{
  "hidden_act": "swiglu",
  "moe_layers": [1, 2, 3, 4, 5, 6, 7, 8],
  "init_std_router": 0.00864,
  "num_attention_heads": 4,
  "norm_place": "pre",
  "norm_eps": 1e-05,
  "rope_fraction": 1.0,
  "qk_norm": false,
  "optimizer": "muon",
  "max_steps": 6460
}
Below are experts of layer 3 (counted from 0) of a mixture-of-experts language model. Rows are named router (the router's row for the expert), gate (a neuron's input weights, with its number), up (a neuron's input weights, with its number), down (a neuron's output weights, with its number) and show model dimensions 64-127. Each number is 500 + 50 x the weight over its row's rms, rounded and kept within 0 to 999. Numbers have three digits each.
After each expert's rows: a language model's description of what the expert responds to. This comes from a sample of Wikipedia text that the model never trained on.

# expert 8
router:458511464544562433564423432441527549427561568433500437533439564426563544447509479488465434442548513455480438555557554565558540442570439560519487427508433536523503436506559441564505552531445529
gate0:585479467511481586574561491424537537516515440463401470516501561408439617517467485466527429516514495533492529498546472534576527502554480420472447511552490462517503457584487497443381491489453539
up0:501606533526498407535403475534519461509552454396554431544541474542499448516466526480410620493494538554511580492547564470517480423514427407419458456500557459602503554565551482436467471534569505
down0:457541551469463413478525500553474492552486536585543444537465554419575466434560523533497414550416536626577405473511445523594525507475492535570496488491493480536513481476475545477495487457391499
gate1:509521503371540634525475489498596551546552481545476427559540496409443490502452502554502569527521515505538391496496470514484517478496460544514536433433403578539565395562570499488594545479552567
up1:455570530469434501517501542441565490429508512508465432542549481510529570556505425469492534578571593612464428509504594440575558520520488480489523452482523509478516540613492565520443519515547518
down1:478537519468491494494501467456515615514552516546474490462423528490581480517518622523538578499541406529439617521539537486516420470537531556525542505458557528548475541491584509539478426550460416
gate2:492537526503566430509494498490623556575466433568470543472537436496490575476492469573573492546490474486553497537588440492529554466551490481492564486560545522568462372596486525395539398433539464
up2:545449493528505441555548427538459413540526539674580475454464581458467501522491554567524523553574481487479513420512431562482438523508561462520410444535529499589492537493508485501521534506434552
down2:536478423524477476543515475512453541540487565491405461561515462407482497541452467569477460599519531443485515522450539497555544603521518564483482488500503498476450455470547438468572571563535478
gate3:519544550608476426557458454367489453580510552460545498537553527519444550456525495500446484539557486447492526422572511363525509497539427535489465441483492535578439439545407522422530562479442464
up3:443502507529463570489472515481539654578428538431511488361439440508430475500455508444414575433495466518503510434577488497494537501447461460425426546445503450506553478521563502468451464552456390
down3:445464522439376517559437548533496522524538436471519514529524592549583490537485445444433416559571545491487565487461501478510460486526411547408521436537529442507522566495451505529561376504534570
gate4:550546518537465456450510471572478450530474614468480570556425523456461565523505477490523543500431436473437492415561478564509612489453504444481495395486506533551530425544552417503519512435504469
up4:541519521536493601452410458479455424487576489483499560535528529445506441492527518497542534574450476447508414559493461513407469534517528429534474497467436538546414421460465505481386499496468507
down4:492504478412495575539548544538561441455503463454498448514527412399576415482598477459481449488464533489431436440470467462543444548526532498482493509448506486525482418455552574557536532628430443
gate5:408478448491485395427499457548405514485493572505491430448460463513557565473508545450476467545483518491424568569493445463478505526548479537462575482519489469426567550460505417478469586510531556
up5:490440569526552543458576576561455462461478469470485410494452553542561558547466489438519542498524551394525488491553508542523496521486516585566577473553432485419479499509477561526467521525490562
down5:438498549492589462488440478395497616528507522479470588520598537553474397456483449545380492444416550474450479516541473482436473527462513426516480495539577491435485478463600449483544471467585453
gate6:407506541564460533450514516473449448450401576534463448554447479476579595511519485509509583500506423485556495554538529517495469488477384504617521406505513516489413435490548508541439511428569561
up6:527457486488392522542487478559449559505540514488365510447515513549470446482543492508519521476475471467495531418434505534540516535601492404457459509479555492585419462444550420543603556441463471
down6:471530541551536519519474486476373484485469473543461513484585487448499529462484456453561368556476435520531515511505489467443496514465579526508524473451562573501389512568464417451537425594530513
gate7:545441573456463520514536435529481551566444608533532483504580495536577419473420393406530480462511462483449430587498442539470446504531472538493446434477544542480443495509436483495504433501472515
up7:433471529526487424476530525427554459413478436509418515469510563519550505545394506446525530506501417484484499489524480548544419497541515508498471427465419477543461528480495415482436452573468488
down7:500530557535479504565473535580378460522435514474537527471522558571477570486540473510456496475439550414506430469606533461515517552455612495478503545397509535461508491477535438416476474463484451
What it handles: Mixed word starts, commas. Word-opening fragments like daugh(ters), charac, fan, plus commas and odd capitals in lists and tables; no clear single theme.

# expert 57
router:506518484516517435578455483409477551466540599475458503536465533479555474483504495533474362473485444393439518540596572539538474478562482545432477393508450529483594401519509411525498580484410473
gate16:522384459439543559457505590475491468524540512497421566551505418537496476422551495426430517563456506458541578508518459495555436520505520509487519497413493529419592572501484414512451494411374539
up16:511377457449554564520477601500526466528540534490403559555531355549525477428542524435419515514452482452569560457448454441532425536482511438460482484435524510415602554526475464540495526444385571
down16:564487538502440603537552601538474546561491442491436522440558542546479443631594523465515530529435463463509669476493526481518462553506518457507465484524523475466552566481450477510509501459512464
gate17:469404485512415553495566446499506459514468528540400544569519515467481482521541523525491523447500439544518432597631441507583446552425456455443537509574637552488530492528526582450469455420545522
up17:490490529464534491487497449463574533502639496502498430520438542563493516461480539526486454499426530483488431472518575508492492532524521591517454560401420481568490553480513494525571525526451508
down17:484504458449508470517495474538600456464468516515549440532490441525500497528637505439448558493494519509407426529520471490585515469462521611537494538489576435587447425568418480466503479564438462
gate18:463462436596511598469517495457530481440548472451384434460412600593439546427511560489540462508416546441456452484571495441489489410494477487542481543574458545594580526616513544404475428462509498
up18:501553515542472495558579504491523508493540427444468529442472573509583605510499481529534563451504516515508470548511563518534466424420518609414496462467504531466471552559473569447460482393515504
down18:469486566575487508458573591562511499538521420533487537564532546470552486551465528544498592572512476479487496498577499498512428582500466522584526408496473457511517462528512450444494522465490492
gate19:574522426463543466590587496388492477453447499465482496535476474556473482450407498496535667550510524576596512486598510491454469445544465448540491416636491447499506497473482498526519389574525506
up19:423422535542487624425457454559557495481522493544485483453515552457468498553496422433444401553484571390449588492519491490660544471461461530494481515483430509494528452448595495551533562453454496
down19:501529480498554484487404532487498478434503486535543553552537573552533466430491444585438358567475442516487467443517508523499547507475483512424450567470514539492520531449472430566544432573514538
gate20:599430482526503385492498520514517512413435487484470539448426465473541568533504584482506468567511442584480520560534495511493477559418490562438514377603490544497563494514523499504468449461512517
up20:381534510507483525601601467543521525584596583419565542507635494466537427480511461572490442451525481541524448470427453465566592404524566450547463601503457494503458468589447584513493507536427484
down20:488462533539512523510614517483484440538487404528568537515519500477501579479505503505476483439516526418531428437459475508527505519512564520405474519515470511453452531595419464534399574481604489
gate21:546510461519488480401483574533442546531522469514437534452577474423433504465445461572545446450558514469513588569489442439416521506561442448539458499432479584452628550499516511461511415529471479
up21:584565414528526480524479481556493524566495428581511586572591501452471452409449471518505480589570475502529420564488539483541437570498536511477562511442534469440551458478489627518484569565484550
down21:569531526502472566493547586464379428436546456547506506488463476561569494510471537405507477522570569426513587442497521582458464527460586495600486476584472468478488509461532414529486511500467419
gate22:470503575348516530454423449580477530464435541464477463434497566469476526499434397467470492489474546560511520591535442530544506544455447452502497460534445450514457543487488506436447481529438333
up22:445402489533494550434443557557466521487553535415452530547516453541447502493386369462567487502473552580505504625551530436463498584457417512548475504514455472473481548483544528440436481522482460
down22:458467485474477450504538557498529614516562554563488553539525470476540495462495460476556583571478494575452473523468378458475437498515503509476552479573462431485432525425612531452423494495398540
gate23:536421509582543457557383439451501463468437482545520451444490531350475565468416511625486461473497556449469532474525445551555515560455472435529457525493471374558449522475524532533548507479498462
up23:482541565483475522424586586568498501509502518518483555479497545589453479471460427420489566570507437535598547482441442456486475528501550516499541524567528523466486544503533488481463519548520599
down23:401506442490519440383496551547441491465506510458511505604512445564467531503521355434486539502519437504492423540474531518516499449478470504509542517543424551528554514511493461556492491466599529
What it handles: Line breaks ending rows. Newline tokens ending table rows, list items or sentences, especially after a closing pipe in coordinate or vote tables.

# expert 33
router:452508463544565422567427435434520550426562569439496434533434565429561540451511481491461432425546516460480438557562552560559547441564430567516488431500434537522498431493556444565504553520445532
gate0:463500535512498539463405498534539509490572473440565519481523406388618568539494524517493500479471501431472433556524450595450497407559518534553580519483451506523469544501458605449437505509528604
up0:487526584535538497472517523485537515472531446517361502485508473456450460553513557492477520551492561453435493431539506452415386475440548484551456426523528448489470421559541560499472472546447488
down0:499480491512509505569470603548474499477470495542542508591582487464525512619551472514435490513494574545449419549582573531562504474496448473569514529535557534491506481538381550567567484551536560
gate1:458457563565467490583477395487495444571496490512528518512512433495571535517495482549505485429507518481534504529580425572435498482487488558585472558531486461547421426472542454390439531560491470
up1:394502513554517443495488553526512493475468462486497441554484530558477503494447469533463547399601473570467470566541448433454438483459515521516504646568484506468559539578418505503529470502414484
down1:450498579532416402505481587565503480487459542528479437521523530403486557485530476532507486525398522562455570416491418496516486502499392499519541529546587441521445437509569509487464504460477585
gate2:531570450469531474530513563479426512581478423521437532454422452507466446486537425585450504415542425460526503449586518501512479478502472538539473418531536519608479577540481394456443507466545485
up2:501456457467514376501530510455402469548552506537485559398382579573534507475535472518506469506552461581548517471523468573500525520520444463417526491372368524506479490508465570431494481528458490
down2:461492429456462438497440487578490506620444473437539568509572427462578560493465499575488562571482562515522430532474345503524486455557533549610535423501491497463458573463535589505492440476567555
gate3:462538443536502527582543515505466503402455515452548428556533512548560521433499487528472532484480464454549420457578490518480481554414458530562434488422489618628529457565533468441470546548483508
up3:427555516510517493548551483430554504571543480553550488439543547502565537567478589450494458587631494584513497483440488563492529469448481525523469548445461564546485608543490468396491525412555488
down3:514486588554510507418453446400412599477514508472579446476521536428522513569488486479561561547441410533522494476435519414454472562479474418490503463554416460489591521429476565507535469425522421
gate4:486510516490541512504476480512548505576463526490441440473460510553568442538437505559565422473567590552586535532574548561529488483568458553460585505477514513558559567443534391415515579501483458
up4:444468512546491502431532469500438409504565558588492532393517514478452512471478492531624492397533492495542531529524512372538475499532566619552482430491523505422454473555479521488505530527527462
down4:475492503409427477470533625497581519583561496566485447505516485486512512518466565471500584522574564541498488468489520439505513494525512420520533491522532422479495382485542377491435390573467534
gate5:348497487555474446661462450466474524492585464469535420511472470391485465550543500524511508517506538464477507415403501529507531482540365468507430570458463529454535493555519657519521554524450534
up5:434555465494444503426515496451452452483495538525530497424503547520499467447455480545527506445499465497521378516578659416577506533442508475471541474465546526579482438559583495536492435486403467
down5:480509463469486461542465474505548598508517506531497458446479503557513483449413473585468446474523546381518469576545474571563393420498470565500529492518617499536545479453560438505456551448511534
gate6:592562520519555579466423457433460451535474550516433445566540466486417538491547547483480462564501400601499504432451442493435502529583525570429378391484538404443466448454457460477449537519481597
up6:459405443484466446566499502458489413497539504490434541517468616489466515513527465454525507538542510555508431519436482455424514432506585450509461480576479505561487597540537490569498462506548490
down6:460472618565469482483589508514493515483435463544432424596498531414435508510485492601479469538426524503528492487488489505540516579521470473511599539426575471499526470520532512480423418506439486
gate7:498588478505498480453486529386438436572478516402514496496505510439544520496452455532577505533409546463504449537533478526509492515516493499428539570498497498495640450496490591510576516496587557
up7:529530419476519577400533553461500498537445567440554468488497504457483505464586542625596492513547470473503499517474457527448511471491564402496537540556483430433444537570518486569389477505515543
down7:461535537475548439581513514531503467436470423506434513483418503588527465543443536466458496584381425439532494475500521511507400492538491479340415419480455478456540543525460435556454373526531486
What it handles: Miscellaneous word fragments. Mixed word pieces and commas, often word endings after a stem, such as ateg in strategic, ec in intellectual, out, For, igh.

# expert 30
router:454507462547567432560433432437525549435567565443495433529438565426567540447512478493460432436553516456480434556558555562561547436560436561512491431508433536522504432506560445560508555529445529
gate0:479500493607501495419456462507589448536539592425504570512456534540439421524510463585594470435510502469512534548550426490566427443466459543489491504528430523500465534517529529525512500504479597
up0:478542425557416543587568535470526577546400549584506471473480467425459488475483456564480493447447470458414470461460582526507529477420385501477481585588486545419479491549587537571508542426458526
down0:564505458512552514597563494511472500458472590553494632381506587469454571469528541516526448524555434481373532465512572517507521524447547410553557524557466416531570529522416494449483566444485526
gate1:379450500580516395527467482491458463457517493539438425494472506474498555470448444515451454434510519407504445563572503563492603551496470537471500478517459499491476434503508486569445457480493537
up1:528486525446567490425511537432450484490551527480599561505494557463506547596574505555487569603478498368514534494613530437463459490525455536437447470571460581528486519512514524433489532479460482
down1:520476528524462500513434451450454492513574437571516466531470507513439523538575420497543484493439520532486527481473556513393525485458459497575491408578556517518515465561485441578482517550524509
gate2:562548440436461576564492432421505425462554556430542498510468558479537525546468524465486518495542618574460530476532484499446466484464594538502514464606476510528587489481512416530514456473492519
up2:530533443536533535492510465512537492486474470538488441542565476557516380436566641471412475454606435516551515486573487488554492481580542584573550509355505512521363494581489466573548464622515391
down2:505579464442469559490358541460531506469421543430544508446480550504455447497452501513499528531541537498459458486592546413507520573458585501474521447524518463411489558421506480460577447459476500
gate3:464557457374586472589478510463462501472521546469459519502534509539443507525483456538473451410505465498503416603443441498524543503496453530585446479467512485482416498489463452482483540478507545
up3:432579523512478518575477527533509566556544457537508511493443436470330550508532447559508531560528488473446449543417469535467591542402537540544483504531519393420521483500383455496466483427454458
down3:454443546460398556522451461520460560474455549525513562641479472464545565456523470490455416513523521519560494489603398524473571435484427460438574507393456484494474505551531574610508440493439418
gate4:538462515399491497521491448544549470469488475478464487534456542535468443571536429541505413506511423507512605406499537593527504458496476579461471508501601498420472490432469507530524451532485494
up4:582442470491558495528542441541481457509497571451509453468515562510537504544487389563506507514358490333493503509564494478560492486519509545603398493509464496466491541495510524473515513562507567
down4:471348477535528432418479473551533385520522457511577535551479518508471446534490512515607574501512536574562486512496441485511497378531492498499426549531545478561485500572487460473470434509504454
gate5:509593565438486516514438497483530540588565538427503442594569458455493519463538538461520473466497650432434419528424486480457540485474498471433433496473485566584605448395414466559457415467438570
up5:573470430504451549514521496512476536563474506653518524528500478486554492461481563513468534512450590552540483468493479491425521510636477431478365464528517482539536548530526615505441583508576529
down5:522501470443438449549517450519518478526535487508483542524557455498496493453426524505563441420508581460469556598590399481559504510476600490490539457541395514580401576495477497559599440456487541
gate6:507404451519388470531436454436491555561436496458496541548489438475497513533613563516470511536494546420532449506503543503496502522586460469393564443451511473510565453568585527576494518572503531
up6:492482499466472568440558521522546407403508532533468486561445559534580548539582603475553432442501476529496529479473416494499520539448553447570446509503541486486515521507423469520487448449522545
down6:517574465489498531561433488537445446545497462469530417528514559486470470523469496537570515576484520455469478448508528519485566449500624519567513536501448494473530543494564438533542450391559504
gate7:455439410413446495541485493358396534535550517408480449467492556486485558493500464572516414473556469464513536572462405547540479445469483427460523521553442488483557474447576543452622565540483469
up7:488509477437454485450426460542500540517484502420445500458501489412433595512574521427478493573478525545495396522419449431563618463448518507497493518452498573489529542534513508498459468482504457
down7:521437513553531462502425504450502459527539548410504483493471498502545594490508563478504523508523569558530467537481462413503435474394513522569476452473487561542462437409431542582504576415507486
What it handles: et al, election tables. Et in citations like Norman et al. and Aire et Dax, plus word endings in election and sports tables.

# expert 43
router:512469499482527462584466416464526578466544523456530471523463519482536516500474516505387482490548469508559423562551561497622589473468476513425504438485453568484538344464522449472446527436477447
gate0:490490587465418401512547415552466454553498450485521502518473575503547471435464540493540484488457421408480505505519373479518626442534550529415563474469475497455531497460567439473452445547499505
up0:491495487437521483433474488563499538439470485526482597452470524468546462436472564466484548524510559463447547499496560482579475508413461308583520441419469521575464479528403443455551424511487432
down0:576502484463404440339524527472525548529515509472539542509506556491574524476534452491539460437537415461470457391481504496495469492482641514504502549492439482524526460382574437434507508599420559
gate1:493474475497589510520540478581458505458480537512554434473461492525486555541562498608377577537547514532513435648476628579485419468555451468538509545495590502522557475555453573495452518534467446
up1:378458445439507537461417415482474511445504506426552422486467475537487508529521462521469503530531495394476522514519478500499551432455413474477501504443501394532559599440539568558450529422543523
down1:461459590455505483473474472506451570548530522496474396456506519401509542475606550517442491446528484454529510480498535464555489411591444571554574541480511525503444613591444501506448535472437393
gate2:517466498484561445499502431502502489527472474594417483442504490443479564519551532537472476475426423497491465494526486523537522611558481580398501485481475437376579494443522475530433555479559517
up2:464448502536535461499506531534500487402445486476504602491423417661490466481498409471439536481564462522522543467525503478487440499419505435494406511443392482439541412567513482542552430481543412
down2:461555543576484530475495563515466552531451543487482610384497446558482499552490514564529475449520549496464486584466461515479533470452504416559533542641518526552481476543566476550480482544420453
gate3:511485510515451527615473531419462530540483521520454465477505501442454525485400442452479521429520454457524497446492448543457518492520489624483571524456467491551522505510481486540406417539456520
up3:509486501498533591432468488529516564551541465505518491494523534459575542437454427614517488452475540568655533492496540457500487523549491566519604498492490460567542446504397574540475525637511580
down3:487454484509447493453513553582552456530559436585553553533418516433479409417484470492515480553469458497467438515498420466528515484485521506438540424479597420541464544532438644513442459561500551
gate4:547528513499477474573560439555562484435540449409503535486530576455604428371502471532491561463518481469499525554461576549453512419479536569459530488634449436516528458450547479492412462489534492
up4:532424493438584456531470574530439371403453478436549476484426383465450517533458527507575462422539520553490535450431534484482571545471488469443491441476512582530525454490490504557591510413513500
down4:436422465465485544439499506545603401471571418510505526476488485522486497479392432400463471540422565542505574532513495476596548497545478612457508521484439495463520489523526477527482487540546574
gate5:465550471481399600535524546492496561484519435501611654538470523424579462490543371520481412566495480479497518592441527474543507456597510474473519463563460430574529505493503457411432533484484465
up5:488485502501427486483460577496513482543525499507579540576379512558500527498547451517537540542516485515429515450487388532527479440465443503498452447542513454439517489538512549473519496483505503
down5:582602412439523402496467540508559534525451552599559407508442509501465526477552508536462557505557480506524465516499473480549539467543535394481534510495482427493500587419562499543553521599479456
gate6:603433492566449502482530548421496434488435402560526406506486565492589504442506461501434503464470467477589544520490489535560476487523452502538589427471510439523465515508483585503405516484443556
up6:498549489507489527445437659476502508540504396535512502480428478523592539444568502511424438468435497510461510542424506507575491501624486512450485533440497453555589391526455514360469491501464464
down6:636421505590476438551580481538504518473539516585597507557437495546483480510447524485474541486505527493592458492575615523534474508444487522449590448491531543416551528428480510507493515464572504
gate7:501467414561523558562494501489528505478527468473600469459412605568508516466529466484365490494468485487497490531515458528466450490462567463513545542431488426523521514597492440396448451489575600
up7:504498506489557487531531498446502582524402541438414480563444495585460513421567508414571465448430487503502549529456495511361470503524494547532476543499431594541498516501473473496554490567528447
down7:488504531518558456479469472386555468454540448495546457510577536419577527583620460553535519473548553458492479449560455549535508502409518472490476523432471474499475483432496495423481474538465529
What it handles: Plural and verb -s endings. Word-final suffixes s, es, ers, ts, ies, ings ending plurals, possessives, and third-person verbs, e.g. Points, Players, offices, claims.

# expert 16
router:477484487566553517534432527435472517430560527460500505506492472480571461475518564502427496448552537478552459496537545533593529403520455456552513495512471608528502506498537397529505525425499538
gate0:590513473570420544564523427453486529395580530494490534436498543501464451412483403420489515523444482468432468511491490465526516554402427496402494573578395519555485456499583528454492509404490542
up0:463558628476505528491486480396405551483489430619506469618402455532525493463554537555508516474437492450542527467507525489543554430468477509536579570515484451451424509542551511549480488553451515
down0:544579474423556486514550503531531485486545403554489485568466437485553415506470500516442447464516455531444503422454527457493595550548510573581474479471427509547554543504538493504522523516318446
gate1:538440503497560480532502474481449360541523544479453564464470527393530554538409499490510487525477441539508427516411510518432470525462438510463498512546493459477488552498471459500525518389528435
up1:456545682418534391482472561441451488483541533475487560533476544447490450538447446604489539488400451467537501451500528540458500498468516535561521382504447554446542529459446496631500489555540453
down1:493518456483561466552531517630503484454515472441446506477498395508495441509555426534556450446416561492522505449476506465528524502410521505480435519472575528495487519527461458663433613463497546
gate2:541464407584553492464449475497471536528574422518529512519549525449551432475489443512517480482489455475490435571518481561452530518416460556478445527503598506475507467546362558523520456528555527
up2:470521489513479459533439554600516476591428552540446453504506467550498430391486500539459494558488515518573454504495491579506512509513588517489486394523435454595438518537465445511474534508484451
down2:447627551617499457434486482483468461465467487574481470460454530514472446417524471526513440554401557495492473560460499481523478501424482517538582458528502461589505520477530508540540493524549500
gate3:462494531559483448483520448445524472505478540432468550500535434454509562542553549415523472449458484567480442428520554539488434510466489512444536498612507553553479556537531535624468474480509626
up3:512505525504470482513368521471489478348525528447545507529518396561496458559501543534515515528491394531471459577520529532567427560496538438516543482526442534621520502511517492634450569407492476
down3:497460432564450542488480473563508520426618480458459505481540555482551457558489490507506576565548597479467650479521463453521551520453592510559486473442507539446465523503493513588474444526419521
gate4:359499510482481589531467515510495617473626439458508533485507595501401478516543547505485433600542458521482538503481441494449506570467422501453472440534380523460501439608493440533546575403472497
up4:553488481539462417370529490507520376447474562551459451487417382522553542502446585485563454488535454591510417450478473517546484434581499505556541479498508548563535524485519566510542489414636499
down4:517561492463440538469472423476513502501489559483524479456582534524551564411464450544451507412503497485351392524518473493494511551492558487482454491575434450493503448577562451540473457531561487
gate5:472471492519456414491490565564517585575504523487480555520543559515456597441542448489537502480491461470595501467567475524480462502519490494551516460503527571559520485520498481459544535510574412
up5:514541404554510418448542540503557471516610401519427548476411432556474558465568541459574407540520514465476527506460497452492616485473463459424479518511399480545566457468490539344433524523518477
down5:452474527546460498468510599436499540453479542567487465493519519505518535529442579541412465511473505477480605509462437522415490559559534472582485512430497491427433554505583491411487561492489455
gate6:569460490468474488504437516529474454362456556467494625446403486554512491430460470484453446460547445397467570496444593485509422552467518533542421525522546451471474435525518542560561472537507545
up6:514495432454561452456558547599527534495534535530492415505620439444509523529504487448480478395514491552601513541545528455475602536584527571538582474441476450577467503537495459448487570506520578
down6:442527469514476466541515514493436524572490528515565460505573561446484634480548485338567487488488497449385485471462523562415568539380475556489405562585511438461443421509490504504544522537521535
gate7:543540403532548551510513455448489520563572589540564534436546416498464439497536492445505494387505530381486465485454463488414504513483508516510536549477505463427512505498487529487468444497515404
up7:520459570496458470547556460468544539466498492404555568474621511536470422527528565534402463517534556554433572561490491444572515518443528401445421511463464501536499451523494558506425579553597474
down7:511489514477524541496514453570542493551546395457543460520495473549446428498467450506470379485460523489564411512442531582511533502484499487502551374497508478501546409493538565505417564578490568
What it handles: Noun-ending word pieces. Word-final suffix pieces and common nouns before "of/in", such as -ent, -ist, -ate, time, office, years, e.g. incumbent, "In office".

# expert 39
router:459495509466516406577413447375565485501525529513577372487434563465508565506445474489498463360526518493517436518541474540523535525513496589439459474428399484480499462547527430515519513526415541
gate0:467462506573501483495446506486448467494575474491496435447452474481489492497429497421537540563485475564466502527488463466499466388483460415594500441486475447479594520464477574440418549464440520
up0:554474509577455464455457496521404479570469434431521416501468526421579459438523524526529584497537554499537459554399576441461364500407485446514561505496507529570559452440549606520503483550534492
down0:490497498553490607513465453568481449431537497485478459543572523510549456582464456440532563506476442405541426509471525598584533608433515480494429454561546521444455462514511477518558468481456552
gate1:492510518522445427506446449450583547516519519469419534540502568448515539506493552454558491542425507579503530472505449531510480463573522566429591490541492468416301532553508379446486585474553493
up1:591529461417597578486440573458611594460442489552434558533465559531548395461503404558475558484563506449502508448495522470516511539494502553429620422433478537509559476460492542607492470512528470
down1:511511540524567514550484497498587420468521562540495532555523561426527496415426477579494507429472530567452445463417497551557501559515511441510639502549565478574405580519522417551468541450553517
gate2:429527464531536459567487557617529553480506494554396602531470508497563471520484410512494498585422498489465472536453544626559449577551584516561449437537543567477511505536491437452503506566489508
up2:449489441535542439491537474410513491510510461533568344457564509461494462497491436408493513392514522545513452526533539519444580460530467515501515448426567537416517480567533456450547521530521509
down2:434506448440511516577471493436482363541452507448581448496578500484451440489561534451533516321565514504432579463418530461414535460510570511462527471515429477422545508527592448440526526553570579
gate3:485452490419552601527389586583565523525556518468560561460439495467469546490513448414536543520470533475483481449502518417481570418473558487498483464501617467452455527448433386494504422537497509
up3:520569463387499541495440569537587583518497523591467543548466521510522523510580404460573487540420490552496500376467519482480572515478574527527560482515576480372515558535523462560521465519498584
down3:502488599468479440483564508545471459481507464490591431495548419449509558549372586467429535508489506509515515445515515544475386520500444434513541547415393499417481417527464499479509490585494457
gate4:519469547506456548504549475469509492463445566610483532466546544499572519477422445539404435607406443422443516581474502513494507554474522502438506553451450528543481443417469451487474479494535502
up4:451425510549511412524546423567439528530449572543473452533519483502472535444486466463515453518593472596582421588480521549540481550567428407495470524442515383540439492483465466545422461491497522
down4:472548482498469391418543520463523458584478563490507535570465565480529566516489474422475470502382522483565470552459502509532526448485515503462566522519511490574480449389514425507515511491575513
gate5:452558433530397467597420451378506425463474521447447529481439514517549548540534578544461468502473577496423456432452413489452538421492462474507493462411456462464483526400558454550427501565401524
up5:521611563486548566401546462562511470485525552567593475500510455559450475491448468538510588504552529588550547568474559557486539496485457500523480425522525563414499504580435539477539540517576427
down5:598524590518591498382556514510448499489598556500476453564426470468514475510589485503556493519472528499553553530455569547497496440492515487457434515593483541458470544512560584393508513489474493
gate6:519584556541423534486489517495550475541526533561458523442460435542521453495474475581517484377513590447415494564460513518498505572515507419431528521505438458494457508411528497451468407501610498
up6:550536435476531558536580546514496566550515563523398514462528481509483516423448486570474505485518511341492539479449406502458570512496490536531618534395550502538501504476525480558497431489564545
down6:532576468556497543506479493458483510489527568544488509469515451527512476477485494465509489513561476514543598448549491573521536416591425502598594542516452508490426513542529550491561493500438528
gate7:484547620446450517502440551447510499506456445447539510490389479433562514505531450513577535498503446493513441528490481588459524485558553480507373429463506529512551548630517464406533595487569440
up7:481537523580426557396500508625454531424502495529443505446500453593526455553531498499492513545577524511590593490468462418462429474463497428518595450443458516407402573445545505587437451560445503
down7:487467470359523438543482503497445529415505470542552453551489470367492398558465570536484461498580443427395479552468438428477508524537438545532470525494465452534534542550593489586475546554452559
What it handles: Single digits in numbers. Individual digits in scores, years, dates and table statistics, such as 6–1 tennis sets, final digits of 1974 or 2013.

# expert 35
router:489492520440504409553493364447440513484488527514486466513446536455561586446593472467409423435544596498540356527564481515491446374521522563581490476487481502482493458557581540548541511498540432
gate0:582544510608455561580558463473466510424482526478626496458538532433481471372558575485443490464489526349485504503559534521560528501503513483499583532470475539558538405474561470491601551481484547
up0:538514424468504469496486518431446522452521409457500498516557449433435479396505534509534500379541437532515520651576462434536550502521495463513558571511456556549536413447492501500552542393472515
down0:512509481483531443482533521471548398488496391473509527472520462492426599486533463513457436481539517509521538605481549400590478395516604615520422546535560564469481522591475559533517469458435532
gate1:457524475573464593436485531502521492485479551588325571520528618395453492460447439510508429505566483500509505521504505496516481563509603479563502472550414519543497511536519519509457537543470534
up1:559527545441449441512473522465486526500511492450544512422444459460457497501533474511481525455457499451533525517498551474526559614459503482463377435592399494456459431450514555442545393533461476
down1:485408541460434451547622435429418477431507553460541508548487478455508452539533442457486442529519508462578484472387416414496623571455535455491463493477537489545465458496524591517533549498522521
gate2:475530524402527422583530473493401527495513502432487573587531564450466474393427564508436468499530505407502525502449539499445459442582517477434479492461540576479556447538530467510487432488474492
up2:541528495522515480542502470525568535483527467507490531468529514440544557498561448483523467452507539582574546475561585561602466498556448464483535557518559537527530529476484517613508486544536500
down2:561402517506393494475600479509589495494409522538538498546576529619450499505505490460477445485528406495468505480379471491529484471480562427478480512495492520530525517503491493493472488447478448
gate3:575521515504463481457449583545537451473541546548510485516529463573563444495493515506517522493429575500571481542519581507485546537528509440415483532522426447486479489459598459512440530534493520
up3:487495497503539462537509476526449569528489499544532446533460555449507516504447559507452502536555412430483450442532493497558449473590533578477496523395563457462459462444429479538552514606593558
down3:493544578490563410592430542512541515504425432494539430384420529474432418462422560527460471450551517486481518543503472534531505460490446458508516430413580422468451500477484424498545499562443513
gate4:638532456542523488574507518520416488475494484491551565586450497481499396509573560467460471466503463423489493512522499524497494472511573472604627436437403438455474518400511422511533447518581484
up4:366523497495448578449528445463580555407531651499529518557540585475509520421541493481512428492576531571454506467442424540524601549497515421527410528565454384586567443564524483537525528518493472
down4:488524472588492508521454521510494509505478442476519591379524533552504434603591594413523483491428508512568540522527440563508505444484561582453536474475490559448476555551456421554549484519555486
gate5:515521492444549507501549481516599487559557509503565485556617581409465410445536482548504558563436605517535571489476494524503603411538535462431430374453497538471443484526505519476460554420467462
up5:499565486557550446481459553570559478569474461441523462578547502423478492490516480481512455367499559452448519440496443493435475436467496503526566536365435528557534495472530608553532449555465511
down5:494581426526410360498463559442430564541451395445527433517524519459484561569526563482435517600500450567554506484473484557539537492496552432425494628494472479581502551461467534534484506484602595
gate6:470538482463564446510574494433556466585445470539515511552502579484511548522465470422410510425510481495471451469489424537480504495497580556470510456457517481561442487597529465492522538506478454
up6:474535487493519509495422588489479443556496465528496487591467543493501475577472454430506539481466508566483490539483441502607465518518560493491534550458559550566454520539361443458465471537464522
down6:551433545456428576511472364527534490538509513580561533568490473585482374492497483580433505538393491472570507460465491490428541510503499528546546526538490495487423583529474548417534534526463514
gate7:483475559472440551555592383501532504492525518499500532521440513488579498549475527448550471456483461560500446569497458529409447506526455497499524583466555547512480508503564483537471422548565620
up7:534483491540496548483526445473455460519497489550518421503538581485548561426601505523581361567508493518529494501525461563589606501566506532437479504441522450501486451576500440450511563481552419
down7:538527484621473479486510508495455524503472566522457458537552502395478486533571514466585535517525459467537567547541603424581550487488534479529488572558490529533476448473589461457508470495513577
What it handles: Taxonomy suffixes and decimals. Periods inside decimals and initials, and pieces like in, ic, et in taxonomy infoboxes, as in Licininae, Acanthocini, Species, Publ-ic.